From a checkpoint of a small mixture-of-experts model trained on Wikipedia.
Size: 9 layers, width 384, vocabulary 8192, 104M parameters.
Below are experts of layer 3 (counted from 0) of a mixture-of-experts language model. Rows are named router (the router's row for the expert), up (a neuron's input weights, with its number) and show model dimensions 192-383. Each number is 128 + 24 x the weight over its row's rms, rounded and kept within 0 to 255. Numbers have three digits each.
After each expert's rows: "mostly gets" lists some tokens that are sent to it at least half of the time. This comes from a sample of Wikipedia text that the model never trained on.

# expert 23
router:087146105144127134119159119132119117145107128165150112138122111132131080090125137111124162176124109086100124147186133147098135133151115116132145116121121107174098091122140119098147120188114098149149088164132154118134116158160125141140112126119136129115110133169136085124122144117143092120150138119099150159120148104123101177079083148140156148125152120142097097131134135108121176121148143138149101136100138130141106133146121114117124180113110066120181137111103142104152105146134136123127153109129157186165098142142143115106143110128105131155163135121155131159105154082093189103
up0:126122149112117135106119119162136102160145106144115113134116134148087137130161120093113141143119098100135123117121064107165142138146139126113112131113132105066117109105093145122118136074156150117116112091144127144139148152152077150133097117126106129070093140062126094152123120145117146114150162112160139128101093122131165120137167114084125143110102101171207161161104161170137116165126120107180087112092128159130154132154138135092120138121164116106148081160108155119145109145139139134115124110158098119114158091152099079189093157122089108142096114131138139096139168127124104153
mostly gets: "les", "ures", "ales", "ios", "z", "ows"

# expert 54
router:112100167106091152122103074115131091153119131140142114147123105106119132175124130105130122129100154147150126170118118126100104133134117139139164114110167109082128137126121080121166166148128133107128118180151132125148141128147089117139133151110128129180163116123117095098119100101168132114159126100090128145090176092103157139128079131136148121127149117111111174156100145154148114085137146125112150105158175138123140112139087142110125089091184135135120105090108141127115103106130109152151129074131111116168132115100165151146136149111159168133129124152119119108146091139118084147
up0:140118096111157145139115164112119126098117142137128104120136145101131140155132130132154119125087125107115173085132125130110135178119133143096121124126147135129113135141156141076124119123123107153120136128092143094105173149135122132127157121104137140140122071103157095123134126111081125132093084112124121155097089116088109137142146121096115094173144133129140175161158158130139111115179102118141135115184185163117108076120115104095151185169153146142123091127139126118112121113107100092121127115137090168138093115105099115142099126121118124092141113157114124169183119150125151097
mostly gets: "T", "H", "B", "M", "A", "D"

# expert 30
router:157134109165117135111083141134104124144149153121101092143148152139162112111121110114137141122151147144120134100136088138111142174124153113100139139130131088125125157164126109114083100149124144093111084141114094131101086099113167139131164096140132109124129136133121119098127138088095129108127107114135126145095128156143118086133130123139123122138148117125130107125145180108159143104147115136110082139111139121118100188101107093102143133112140148162140182110109108118162127139088116119122137138136113134102165095127111101156109107176112131142112113115153126121107159160176143131
up1:080100168123101157102145141118129146104149114160093111115140122123116142144124153137125173128112157137114160101115113105158135147115106111085110107108099113092075143128173130087137127126126124126119110126116135098112180125129147181095138167098136143120154088172123144139107139093091103152160094086155162148152116105133107118125134128113138122140101101156110127127111125093109171130134162169063101155152153109115112131109106150104126154123152144141160110144157146146141151098147143134162132149107129119120113151144139136131145158117114120102115107163155167161154134121073135126
mostly gets: " of", "20", "19", " a", " Of", " an"

# expert 47
router:169108099093124111137151139152105101102090113128139121140122148113117151118147103090102174168132111131112126128086134176125127089154110147152150149176104124110153151117114121145086131131153127144122173097146152120097122114169127178137189136152137138109141128155148105132132161143131138151159119102125141126134113101104110134118160110100161120158126109173140167132137150096133135130115126180147108121101133108165155148102131112116093105121146100107093176132136081116105134175097089141119104170182132120158169153140138115168083083137106109128109126085117073140133134131160126115
up1:089111113158187138167085121147147165102128137133103133113105083137091141126109101123129134134126093118157164117112118093103124140122117099098145125128166112125131181157108104156137140139120129106118129138127157131128107155113115105147165113086151126088142161165128133102122079094149134144191178153087179138148156126117138144118110131109125139136103101156140120089112185104122141149113090122074144101128162085163161148142116122170101108143116107129131104165131166145116068175112134126144144164122147118087118128132138129104144130113141149154170117120119151128106085126145134135
mostly gets: " same", " than", " up", " just", " been", " become"

# expert 18
router:150164146147104153148127105141110130164092114113166140115135085138148101136082121153148101120136109114122162140128134130118144170102143108151116157111128155122097099162148141181147108109143117139127101179103164131175108147136088128157091155100103145125142098141139124126105112133112128123099183114084105143110101094129174163155101138133120129094158129155122121106104108135116139136077110098116120148154127109143123154115096146148127130140112117144127120110123110114092154171140098140159150139127112113163081106097152158174119122096143105110146161154114087155166096133122106173
up0:056125148118117171141087177162110107139099123126167125161116134137122136087109101090165121171138122119115128123124112114090145089144082111143109085124122145094118116128124117137125121135145116138104087092091163128121101134106141122138124129137146134146148122091145139143150127129090133131098133124137139114181096116081094124102126167130156159137144164123116137150153106110079136160083129168174118116135130151126153150149138118103097113082146114128149146122120141066164091114124141139157140149107126123128123129138142114075088125125096108116092139147134139126124141114122127097
mostly gets: "aj", "ō", "ai", "ó", " Sam", "ala"

# expert 20
router:133119142142101152127107113129100129115092127105121090131154141126108135160145138134139120090088135172138111141118119123142168117158158159102136165120151152082111138126111128103096146147113092170095085147102121119087133141131134151111124137166166138131157088134078157138133132141146156132151121111152095120138091147106136150146179172119131118148120120112167152134117160122153116130136125154123107141136140169098144111089118092103103083114145149137158128129092114117138120124147104141110105125148120116085162108138164145174100145154149120153140104108143123168107137143114127122
up0:114100155123127128130109116146147157156138068095144140113191150127114147098148167153140120178111137104070146096113130133119118149147167144142118116123110134111127144101147116115130160119135117129109136171114220111116151096102095176096137150130151135140118125138110152144185117093120116140135149127145156141104120149140123178153155100098132135093151125128120144111133124131114131125133122133157105125130152095118142108128119126148170174159133164122136109144159147127112138141144138086157108083114128129147151133123123115113099122111109114121125144133091150127167180143090101057
mostly gets: " Preceded", "″E", " Votes", "%)", " Synonyms", " Occupation"

# expert 35
router:152123175148125167096116113103123147142138123097142141143112148119140082079122173155161125118123100120121146131148129095117171150080103109121115153147105097119100091107085066115148146115151099130135140133133141143167180171132119147123121172112109107107135139152120170135114136119108099126176137115085134142098145126155131154116123135129117120124145110177118107105124097088101177102130123130146145165118119105131115133085128147171123146142111154128150097133093128142106161143162146146168172148101150130174100125143116099132124104112179119141121112106120106140111110120092155136
up1:141125067142153098135108094153127158162088111165120128136120152171115128119157137120127150128101129107140123098124118126131095126141114115114121154146108087146151108044096099089153164156118103134134152136146103149163136101086114138108126103120131100127112131113088148155089125138119155113135138106085131171148134157106171135116123126117120118135106130099173119101155164146062149088152083140077141136145136129160110117101107114125118142163116151101163120110149098140136100143166121139083159144117150159133116133127100149138115131176091102157128138081113105145128136149130080128
mostly gets: "ph", "ro", "aj", "b", "my", "hy"

# expert 9
router:160106099115102138100123141106126150138117146119144114121126100112121149119100110184154101116159122139156122129111134117163170104168120156159114101159089150098144118125116146160130094141142142129141125122138148121108129139151170129144123156124107125111142087137125126178140142113143127085103159144149142143151096140115090165138145109108148141159149165127133103144105126119153127170083117147127109089105101125158125176138122117133136116140118123157121160125151081139094155149134146118102110128167120116155092131141157170164104144091112122075195153116135091154101138114168110138
up0:119138152137128137121124102140142126086093129093131145115122153121144130141090149090126133141130138111151090146151160111172123134086134105105137159129122108135140143107149127134114134103114083109136136119153110136129100132153144176060116118165111153112128120129113153120116110106097131112091176132113135166103131081152084093145081147105127142145126088137163115129156149133132140140111084127114123138173131157126090128094088141148163153143142138135150088195112129143117129113170160121137161105117122117097142126129143144149147122137103160118154149135122132102180094134159105152
mostly gets: " became", " o", " sh", " s", " began", " become"

# expert 48
router:126124126087102131130129137132115084118152150153128155100096139142130138163103127109104147109138136116105152143114170083131151115138099157096137128102130111118117154140101152138138124093104112168154117184147129177150133147138123080110125102124134159167128076161088154119098123143151159095124150179114087093130059087118157124113143100107143102127088130097110099130088175147149102185147089100115152145151095138102135115106106140088084099101146147128135099157153156136128108137117115132142099078122080094130143139096125132113104142131127136107138094144146095123103116139115138130
up1:128136143127122116146109128125127101120142077145129119114148131147151099115100165096139128138077135126086154130075085092108135134168154092096136118143146161131101155142124129085115119106136093138121110102130111150133103162127136150136135118110061134109107094109079111131113129079119158149149139081138149117121093178099107136136131125139135162149113120196127108166159123090127124136121107151098152149133154155132153144124145152140090121129140120149153098118122111113124100121130170088141099135115151131120125118133153106162113073103142112128134100154142110102140152136118151113
mostly gets: "_{", "+", "^{", " −", "$", "("

# expert 52
router:142117153131097141112144142127119126119122161112087096144142109138128115131094138128108143105131115124120141073158139124095173120152095141099127126151157123120127124141136162132093104136111105177126137106082071152092107121099092138116108144151166152105071154142164105103132119119110154162105161125102115109148093133155110091093127116150171116095124147125108104125152148149141118092114160097153165140168084140108111092126101132083151137125169127118114097128111149149147139130103158153141086134113137115122113125155165124141123102141101103119109102127126119115100110110153094114
up9:161137072111110138118094139072100105132115118158151145123099117125103174126119127130130166149083118112149181134114161085167090111109132145143119148126176084133121112133151129110118124120128113116091135124116093170111125112148150161130127154118129094129138127119097134152125111153175151143183108130131081112112131120138124145151162103129137085118168157121161087099113088088116130132084148106098156156142113123145150138177121121141128112088102091135134128138119112121108097109112153140146108137130134148096113119177141180148147134091060146125138135138119128105124125153072155154
mostly gets: " District", " Location", " Date", " Country", " Minister", " Order"

# expert 50
router:133168150138126145130071105105155148158137109169132147141129127152104104118097125137136115146113160153097116130167111143146108090157131109155085135120133141174126130126145094154115126118073134130129135132117150171169107089131114094147077140113095135170099167093153098150098110169126116141096117165125101114084125141185138131152113153135120148110147145133102136161134119166164099097135150067156152117146113140117125113141106105121097122108124172091128131137094117159115154138111143138092158128090110139124167149123130121149109121114083121151098124131148155162145120121131135141
up0:142147150120141102124138137156081137136164102168155121084120095117125130137116156117161127156148123166146138148129100105126146121109087101141125141135129087123085112095106152111159094127117146126114152140111135122130071145125143114116126150099131146118129137104125174174156117150125110102138107110124111089170146117164121110185167117132134173143171102119150115102153117111137111087176119134127122129149097099106135120111136135181149155166162142111094149156134149077127141186111156133118130082124108089149122176139135146143145104136128127067129117132084099138155125127142142131
mostly gets: "shire", "burg", "ville", " Corps", " Kong", " Force"

# expert 19
router:091152136102119114135142080121136131145142139181085157121090151116137115131153111122158120118087180158110138134176108096131131134142158140095102114107124145127167149139131114148109126128126180120142102103091113144159153084085124131129132103162119150104096081101135112127115120095123146134094134125100132147076127119101141138151170159126139116145101168146103154141113140157115089111172163076135124121159094106121091107092140150095082136100111146116120178180117110119113105137111100139137141128106115160110166090129146113162131127089087128164117117119150098150110117117090182138
up0:145099115175111132115152081106098148152147098143117108144123126097115128124092186086133179123107112131162109119126141121130126108125117151106140155106154068120150134128129114135161169127138128131116126065096122140125146143114122159127142178145164155131160106122149119105108111116128144137153127104080150127136137076131121169102108183058102100156100071106132097115108141147106112117120139117122146140143098149085137134129117157132106173140153137114123113128121112147132101117123149167108145150141157147158145146154177144142096106116122123136113158103140130177134119148157132133
mostly gets: " MPC", "aska", " Michigan", " Coast", " Force", " Illinois"

# expert 15
router:082129147159165163103135106136170099154151076134126145136119145133140126075113097100178135153095144161124117142177178144126139161095108106152127122125111140151114114173107139118127135103134125114155129096134121118140116147114130153134138125123102161075108138167126129152099140152135139142107152156115105104070143068154174130105130145131106152081153145124130121089126131150158139121112145124127145180141110135131096101082145146081100152097130107125125093121144122142168112128140163088154089082137165116103118149123125096125121103103102119154163116103153154137115135095087158105
up0:122151084138146134135122100100114120180093146116162114151150155169119080117125125139092065127121127117119118107124134120114103140134149123120091119102086114144113130145162130122124123130171152128152164149126120142153150176143108156144095133099098122096129121144107162183155127138110102151105108138134128130091137120125121075088119114146136109161094087106099151121149156147118138124169137116114148129170114088157189106089122083105160127115132176120100166092108110130099099128106136141165121134098077085140140118138091175109084112130110145124181130164070120106135108091060140152
mostly gets: "ts", "ations", "ies", "ness", "ction", "oms"

# expert 2
router:141160145131087126121118093145115164134122111145145121088141113099114109143100093146108108118099127126135183158091094144127133128103147161105120116126107135119103130108134141164155081149121107149173130152104113089114154170157130173092130170109161117137109113106118084149115146141125133127128136120113147118116168117129144150165125168139139102149064100149100142154088091184124159139164145107143085118132130113118107161120118120134157135125164156193120143134088174127135099087090165136166159118123085159176122131118141083133117119147138156092124130137122090164129109166121097126
up0:115130146133132089110142135123095118135136122144182144105121130170173112140127139112176128149108111080132153180110131133101152143124141130133119151131169107178119090119119176141135137153129104116128100176111136125117091166127167145144112131153102120116092103103123161136165167143106126076128141093108060124140074141121129134146171124117086095159109128131122135125148134133093130098123133138113105114136130126129140097135109088160133114110127157125128124072125145106165141154079124097120116110129152176107133098142108133143140150134154162122165135136130135114113132187125172143
mostly gets: " Kh", " Mor", " MPC", " Win", " Jo", " Az"

# expert 16
router:165132128156114132104105117120149142140104124117112098143132139165104093121145103106109130089093130141132163107161100179106127163163161135132175129171146115110119167145154121121130095156126099118154130098135100126125155099140125134161135135119128141119114133081170171107127116142089164114121133151104139147146102144127083106104201119137097152092099116114125123157190132117172111127128146118140116157112144142177115131179145117154164113182117136138145113113120127140106073114137159084111134135113161159098119114156170108162141162131072113143156189145093146118127139137144102132
up18:116157135098093120127156105136137131146157150174183083145159136114093138112134142123143121166130146107150136096146132106123139136116134124128137096123180086104125100079154139151131152142099135167128090126103141114124100137173121119094143148130139115144121116143112110128147073194157098163139095155100116074125125093130132178132114144116161105082115138120123139136145137131138133153137050115099098114130100153141112131119150132175138158158130107124083152136113154096129108130176138086094151157137132129119127110132134100132125141114124107097120139169111088149162152078112128091
mostly gets: "ous", " son", " father", " village", " old", " brother"

# expert 24
router:089110155171138166098116119121158124165126087129095151164177150165088139133125098151125155181102145103152109103167094144178098166097115164160137094098143133141128113141165096115135094108162106154131144101113129168156140129125111099138113099121098095118109178093146154128146134148138143136113102147120129145139115085159122085097143146134117101173140144090132153107161094115161125086143145099144159175111129145129116113151159111123103167136108121080165132123156105146136097126164139127147160110101154117107143138133097136072175147108113143137153115092150150132113116119113127109
up8:080099121096122124121105151100086118155167081127134097083123142120111095183117109120158127136148124105139119133127201169144138095144122114108140134133129151108162115127120126153073121107158128123123155124133123158147165148146131143126127163111158153127087127110143147119125083144121155165140148122144130113099146132111099139132088090113127119129132126171115102143162156095073174137165108113113112143160166134125115103162108113098154104143169122140107105125119134187127156169141162108134080135130141166141159147142114136138096141093076097095095107111154155150157127090079109125
mostly gets: " development", " politician", "ities", " business", " company", " local"